config.yaml
n_layer: 11
d_model: 256
n_experts: 128
experts_per_token: 2
d_expert: 160
d_shared_expert: 0
activation: "swiglu"
moe_layers: [1, 2, 3, 4, 5, 6, 7, 8, 9, 10]
router_score: "sigmoid"
normalize_top_k: true
routed_scale: 1.0
balance_loss: 0.000167
balance_bias: true
init_std_router: 0.0154
lr_router: 0.000975
vocab_size: 2589
norm: "rmsnorm"
norm_eps: 1e-06
tie_embeddings: "early"
optimizer: "muon_variant"
lr: 0.0132
beta1: 0.95
grad_clip: 1.0
batch_tokens: [65536, 131072, 262144]
seq_len: 2048
train_tokens: 641300000
steps: 4434
dataset: "wikipedia_en"
Below are experts of layer 5 (counted from 0) of a mixture-of-experts language model. Rows are named router (the router's row for the expert), gate (a neuron's input weights, with its number), up (a neuron's input weights, with its number) and show model dimensions 0-255. Each number is 128 + 32 x the weight over its row's rms, rounded and kept within 0 to 255.
Before each expert's rows: a language model's description of what the expert responds to. This comes from a sample of Wikipedia text that the model never trained on.

# expert 30
What it handles: Ch/ch word starts and common English given names and surname pieces in name lists, such as John, William, McDonald, ch|art.
router [116  91  91 147 132 141  96 140  84  98 217  55 150 155 118 148 102 118 144 148 178 119 162 223 120 144 159  85 139 254 174 169 105 122 172 145  89 153 112 119 131 120 131 218 109 146  81 167 178 121 146 162 132 213 106 182 151  80  85 185 144 163 196 129  83 137 122 127  96 127 132 124 134 143  76 141 119  97  97 125  89 170 132 120  69 171 111 137 100 156 134 109  79 105  98 121 145 106 137 123 152  63 179 145  81  71 172 127 149 144 106  94 131 124 109 143 142 148 149 143 137 133  73 108  87 118 160 191 110 129  99 145 191 100  91 128  88  99  92 174 135 129 161 145 129 129  92 113 156 134  96 141 135 124 154 150 119 122 130 107  79 174  76 125 131 123 163 110 132 164 162 155 132 131  94 171  98 123 161 103 159 107 144 112  81 100 160 197 156  69 112 124  92 120 132 118 191 113 137 188 128 152 145 127 202 130 143 135 171  70 106 148 100 102 107 127 172  99 113 111 154 152 132 125 121 109  79 129 155 135 142  65 132 141 128  88 144 127 133 120 191 137  77 145 148 150 150 152 103 142 117 108 133 121 101 124]
gate0 [150 111 118  76 107  56 110 199  77  81 111 133 141 126 112 140  97 149 117 119 156  79  95 142 133 167  57  92 110  94 143 177 177 138 126  87 133  91 131 167 185 132  64 120 106 117 163  80 143 127 174  63  62 156 152 159 160 150 153 109 163 101 167  39 117 135  65 137 118 160 113  95 158 152  95 164 117 161  90 131 119 136 103 109  86 154  89 111 163 139  90  58 107 145  92 157 132 186 137 111 114 107 159  97  51 169 166 176 197 119 110 154 121  77 153  82 113 163 143  86 121  87 112 134  78 121  97 141 140 102 115 113  95 162 149 137 103 107  60 110 134 126 178 111 107 108 141 156 125 147 190 130 101 117 160 160 154 135 140 153 107 163 114 130 172 154 121 167 175  74 133 185 175  94  98 127 118 126 127 196 147 127 113 160 165 147 119 158 179 165 188  93 102 118  62 113 116 172 126 101 103 116  96 171 151 135 141 139 133 114 142 151 156 115  88 146  87 106 103 175 110 114  84 169 137 120 150 138 202 168 133 140 149 156 108 138 110 150 191 131 140 115 114 163  77 114  91 116 170 142 102 137  89 118 117 135]
up0 [ 89  85  96 136 184 116 119 100  67 135  87 100 130  90 130 201 157 184  59 111 159 148 161 153  98  74 161 171 176 127  98 162 104 140 190  66 110 136 147 140 137 195 106 132 129 138  83  95 138 106  81 143 165 149 103  87 120  91 142 145  75 101  80 171 110  81  91 108 114 135 161 106 166  98 132 150  97 109 132 108 171  52 127 137 175 119 154 159 143 126 177 169 153 169 187 137 140 110 161 125 148 157 127 144 169 117 123 107  97 103 112 142 136  98  86 148 128 134 175 205  92 140 193 145 135 104 132  89 105 138 140  90 127 161 129 130 167 175 112 119 110 157 102 158 140 160  99  79 151 117  90 157 117 132 146  72  79 123 167 112  99 164  98 143  40 130 123 107  78 122 106  75 125 109 187 123 165 134 129 188 136 141 153 201 123 131 185 116 109  81 120 138 199 100 109 121 158  69 131 194 157 114  88 110 109 141 139 118 121 162 112  68 139 110 131 117  70 146 118 155 145  80 166 103 122 146 139 167 120 121 120  90  95 103  69  86 111 128 149 107 107 162  81 124 137  97 186  89  84 114 148 121 162  93 131 136]

# expert 21
What it handles: First syllable of proper names and some common words, like P, L, Ph, Mon, Ma, Mal, mon; e.g. Maheshwari, monetary, Monoplane.
router [ 99 104  89 128 172 143  97 126  81 112 160  50 130 166  44 129  99 174 147 133 145 117 193 156 175 147 104 119 192 175 159 161 100 147 167 146 124 140 187 148 125 140 157 131 120 151  93 117 136 139 136 145 147 149 107 139  89 115 119 186 122 167 135 102 139 197 111 115  90 152 125 156 138 125 112 125 148 114 138 128 102 159  75 131 121 175 127 180 110 156 118  87 142 104  61 118 121 117 147 129 129  89 130  83 112 120 145  72 114 201 101 146 126 121  83 107 165 130 130 144 149  52  57 122  88  91 150 146 123 135 131 209 182  83 114 110 154  89  55 183 165 131 179 144  85 159  88  62 101 126 111 143 104 164 130 134 163 174  88 118 136 154  88 105 154 105 115 117 184 176 112 138  75 109 105 154 112 125 127 106 106  91 169 151 155 143 157 143 149 100 150 163  80 112 115  94 160 103 161 167 129 147 135 156 190 176 186 169 139  72 129 131 134  67  87 111  81  59 143 114 154 154 163 111 132 110  99  52 128 131 159  64 167 108 147 142 167 132 154 131 139 140 125 136 175 163 116 162 131 107  99 108 203 119 148 119]
gate1 [139 165  71 107 197 101 137 144 171 123 188 120 152 113 119 114 112  63 115 134  74 144 133 149 143 133  98 110 184 129  82 105  71 151  79 144 113 168 121 160 153 187 110 121 118 150 144 159  84  85 101 182  92  73 115 121 103  99 144 149 159  87 182 124 140 118 148 139 137 123  43 146 190 166 126 149 167 164 180 124 130 116 120 131  92 150  99 105 130  97  96 169 118 144  80  95 106  76  94 118  80 105 128 122 176  85  96 140 111 103  56 134 109 134 136  92 101 155 117 180  96 144 161 160  78 138 191 120  89 202 168 121 108 142 121 146 128 103 125 171 149 102 125 208 153 127 111 133 122  77  99 100  84 176 130 134  90 102 123 141 141 103 184  84 107 116 108  83 156 147 157 159  86 114 108 154 163 113 120 128 164 134 167 110 109 128 108  92 128 122 194  99 127  97 169  98 141 142 192 101 140 125 137  96 141 131 136 212  34 126 119  76 122 116 188  84 140 103 164 108  97 117 173 126 121 117 157 121 145  35 165 117 131 116 139 176 115  83 115 110 105 199 144 119 145 126 128  97 101 181 142  97 134 149 118 111]
up1 [103 105 153 133 141 200 205 120 104 107 116  98 124  72  83 132 147  62 141  48 118 106  85 154 150  79 137 155 183 143  72 146 152 180  94 110 154 147  83 128 118  95  95  96 150 115  75  88 116 100 174 148  37 162 174 157 144 119 113 138 178  76  74 118  85 123 128 103 128  97 117 129 120 111 103 164 128 150 148 127 134 148 168 103  80 129 136 141 124 135 167 130 150  65 125 131  89 114 154 118 142 124 120 127 132  89 144 122 123 117 166 177 112 107 128  81 105 112 169  94 130 133 109 133  93 155 135  89 138 231 165 161 160 141  97 128 108 142  77 163 138 134 166 121 172 148 139 123 101 147 205 157 164 180  88 112 147  94 139 160 195 160  83 119  67 104  89  86 153  67 154 162 137 173  70 144  95 152 100 114 145 113 139 169 149 195  87 141  93 106 130 136 143 104 138 111  80  67 173 114 189 132 132 155 106 148 132 153 111 134 143 152 133 117 121 148 129 121  86 120 118 118 149 152 156 171 166 154 165 117 114  83 137 101 152 147 124 129 155 126  90 155  71  92 126 158  94 101 162 176 209 156 152 166 115  63]

# expert 5
What it handles: Word pieces inside proper names and rare words, above all "arter" in Quarter/quarterfinals, also -vil, -ville, -bert, -ott, -oth in places and species.
router [141 107  94 148 206 122  95 133  94  60 137 108 139 146  96 166  81 127 171 101 164 128 182 131 165 176 136 133 196 197 124 116  99 183 160 156 158 147 124 164 149 138 125 155 102 146 101 139 163 149 162 176 135 159 112 121 132  76 115 162 174 133 160  92 132 165 161 117  98 144 132 114  98 109 158 129 128 124 144 127 129 129 130 114 111 172  73 156 114  72  82 157 123  62  80 156 125  70 151 118 135  77 116 102  78 103 142  41  55 172 114 104 119  88 120 128 174 122 140 170 190 108 128 104 107  95 141 143 102 102 103 159 155 109 121 123 113 146 101 189 157  70 130 179  65 160 109  58 128 117  69 141 134 182 146 170 147 168 116  85  78 150  82 116 144 136 136  90 113 143  97 104 124  94 163 168  98 125 125  99 142  60 162 145 162 118 162 133 139  96  81 190  96 106  83 115 189 126 169 139 142  99 128 128 170 158 157 131 156 143 150 124 124  48 121 143 180 126 149  59 136 200 131 163 104 129 116  66 136 152 183  98 138 148 114 135 126 117 135 156 141 110  94 135 154 161 142 156 170 141 108  62 135  93 150 129]
gate0 [181 128 131 168 139  96 130 136 164 169 114 175 135 124 157 131 186 160 110 142 149  95 141 109 101 146 124 114 112 109 159 113 190 157 120 114 131 184 180  99 153 152 129 114  58 144 149 140 102 145 136 161 128  29 171 103 141 141 130 170  98  98 150 124 158 119 110 174 123 194  56 131 148 151 164  88 197  70 160 152 118 130  85 152 164 131 125 139 142  99 155 131  88 125 119  87 150 161 171 119  86 143 128 154 121  84 142  97  88 126 154  10  91 156 154 107 184  79 133 140 168 120  96  91  87 140 116 121 201 108 120 160 101 103 134 109 176 168 147 130 128  59 117 165 145  73 116  74 111 132 101 122  77 161 120 146  91 126 126 129  90 175 149 136 195  97  80  86 135  74 134 166  82 149 124 142 102 153 173 136 169  80 101  97  98 199 110  80 146  93 155 138 130  88 138 138 129 111 174 141  73 163 123 183 122 174 108 137 133 152 102  84 132 129 115  74 100 128 146  74 138 146 137 120 138 170  89  84 131 114 105  72 132 166 127  90 100 165 113 158 136 149 119 153 172 111 152 163 160 158 132  94  64 119 108 126]
up0 [120 131  77 163 121 149 111  77 120 101 115 162 131 121 112 162 114  91 103 117  78  75  96 127 127  94  93 101 139 114 113 109 156 134 131 120  95 189  90 136  77 111 138 128 143 133 138 179 135 168 117 145  99 112 125  95 148  77 183 145 201 161 139 132 134 157 113 158  57 147 154 120  83 113 129 167  92 130 105 132 152 155 134 171  96 166 134 164  73  82  88 167 136 173 118 122  94 131 104 108 167 103 140 145 128 129 101  93 160  65 162 108 135 106  54  59 133 114 111 122 118 111 205 140 139 128 150 154 184 112 138 171 144  55  93  89  88 130 142 146 128 126 108 116 164  99 107 128 194 142 183 154 135 174  89 141  66 160 125 128 106 117 172 157 149  99  79 129 125 206 132 123 148  72 122 160 146 148 192 112 161 100  35 105 120 125 133 127 178 148  93 118 123 164 150 163 135 119 134 139  90 117  37 100 168 169 152 102  73 131 135 159 109 162 108 134 121 163 133 106 144 139  76 130 113  97 153 198 138 104 152  44 168  88 120 198 134 163  76 140 108 106 104 118 156  48 139 130 148 119 131 157 102 171 114 159]

# expert 7
What it handles: Word-initial prefix pieces that begin longer words, such as ex, un, inter, under, dis, ind, as in unveiling, exported, interest.
router [ 93 125 143 124 168 107  82  72  76  97 165  73 220 155  79 148  99 151 153 159 142 104 151 155 111 137 128 103 147 179 119 102 152 144 121 144 146 140 132 129 166 133 155 170 124 121 117 183  79 202 118 152 170 144 134 216 145 112  75 153 131 119 164 119  83 145 159 164 112 153 121 171 152 156 152 115 144 137 108  77  93 134 113 171 106 193 135 135  77  79 112 108 104  75  87 144 111 113 142 128  99 106 133  98 126 110 139 101 151 204 140 103 129 112 102 159 149 126 194 139 162 110  89 132  58 100 199 151  71 144 104 155 139 115 112 111 103 127 135 160 114 126 134 170 153 134 117 113 132 156 116 184 116 182 168 120 161 156 112 108 127 143 119  87 186 104 125 102  44 128 132 163 150 152  88 142  90  90 134 105  92 114 127 175 137 136 206 146 132 145 123 112 114 110 207  86 163  87 127 196 117 127 135  65 126 100 145 135 147  95 161 119 131  67 162 172 188  56 117 117 142  99 158 112 129 106  93 134 147 197 178 109 151 121 159 208 180 125 158 162 176 163 128 128 145  93 133 174 113 115 109 123 109 129 135 131]
gate0 [ 81 167 180  74 157 106 116  69 136 102  65  91 173 138 108 157  87 116 166 176 143 107 140 104 145 181 131 144 107 121 120 136  85 156 122  58 131 119 143 103 117 168 123 143 174 113 112 143  92 153 105 136 120 139 153 208  69 125 138 102  85 119  49 112 180  77 111 125  72 140 168 169 135 208 115 114 148 100 154 130 168 126 122 121  90 115 139 100  87  93  98 119 177 156 151 124 146  94  94 176 134 122 123 160  76 171 128  80 127 125 139 140 143 108 135 180 188 118 187 145 141 128 139 172 121 215 161 106 118  97 140 144 167 134 131  61 154 201 119 167 139 158 107 174  94 135 126 115  88 132  62 133  96 102 118 131 103 164 167 206  83 145 115 118 108 135 157 155  42 142 152 127 112 117 141 138  87  92 143 116 200  26 108 143 117 135 134 137  78 108 144 148 135 103 155 143 143 102 145 160 162 141 100 113 116 125  62 140 162 132 129 145 144 159 101 114 122 110 151  37 156 136 118 133  82 142 112 129  89 140  93 101 106 137  77 176 151 132 140 125 101 164  81  90 113 124 161 139  73 108  90 123 135 120 109 127]
up0 [128 183 116 131 118 128 166 117  93 145 128 144 123 122 150 118 140  96 187 137 116 144 119 152 159 142 132 126 158 170 104 123 122 140 157 127 136 137 122 169 105 170 141 123 167 146 112 122  63 140  84 167 130 150 184 171  97 114 115 105 131 132 123 145 102 157 151  76 131  96 175 135 118 168 142  81 126 129 110  78 102 193 115 136 118  92 168  98 117 135 167 132 158 145  62 155 144 125  78 187 155  81  76 102 146 137  49 108  98 102 166 181 192  77 109 140 123 124 148 178  82 131 151 137 156 144 164 125  90 122 120 120 121  74 106 136 166 175 105 159  81 174 109 173 127 102 103 140 138 148 175  96 130 119 184 105 147 129 109 132  91 197 115 140 143  99 108  79 153 138 196 190  58 145 153 167 170  98 145 149 126 159 125 103  69 150 189  64 111 181 145 120 120  77 109  89 151 152 133 112 156 160 204 136 162 135  67 110 149  87 126 162 176 132 153 120 146  94 121 121 156 121 141 122  55 136 117 116  99 147 118 142 205 115 157 141 109 119 124 114 198 197  47 186  65 112 198  92 157 125 133 103 124  90 124 133]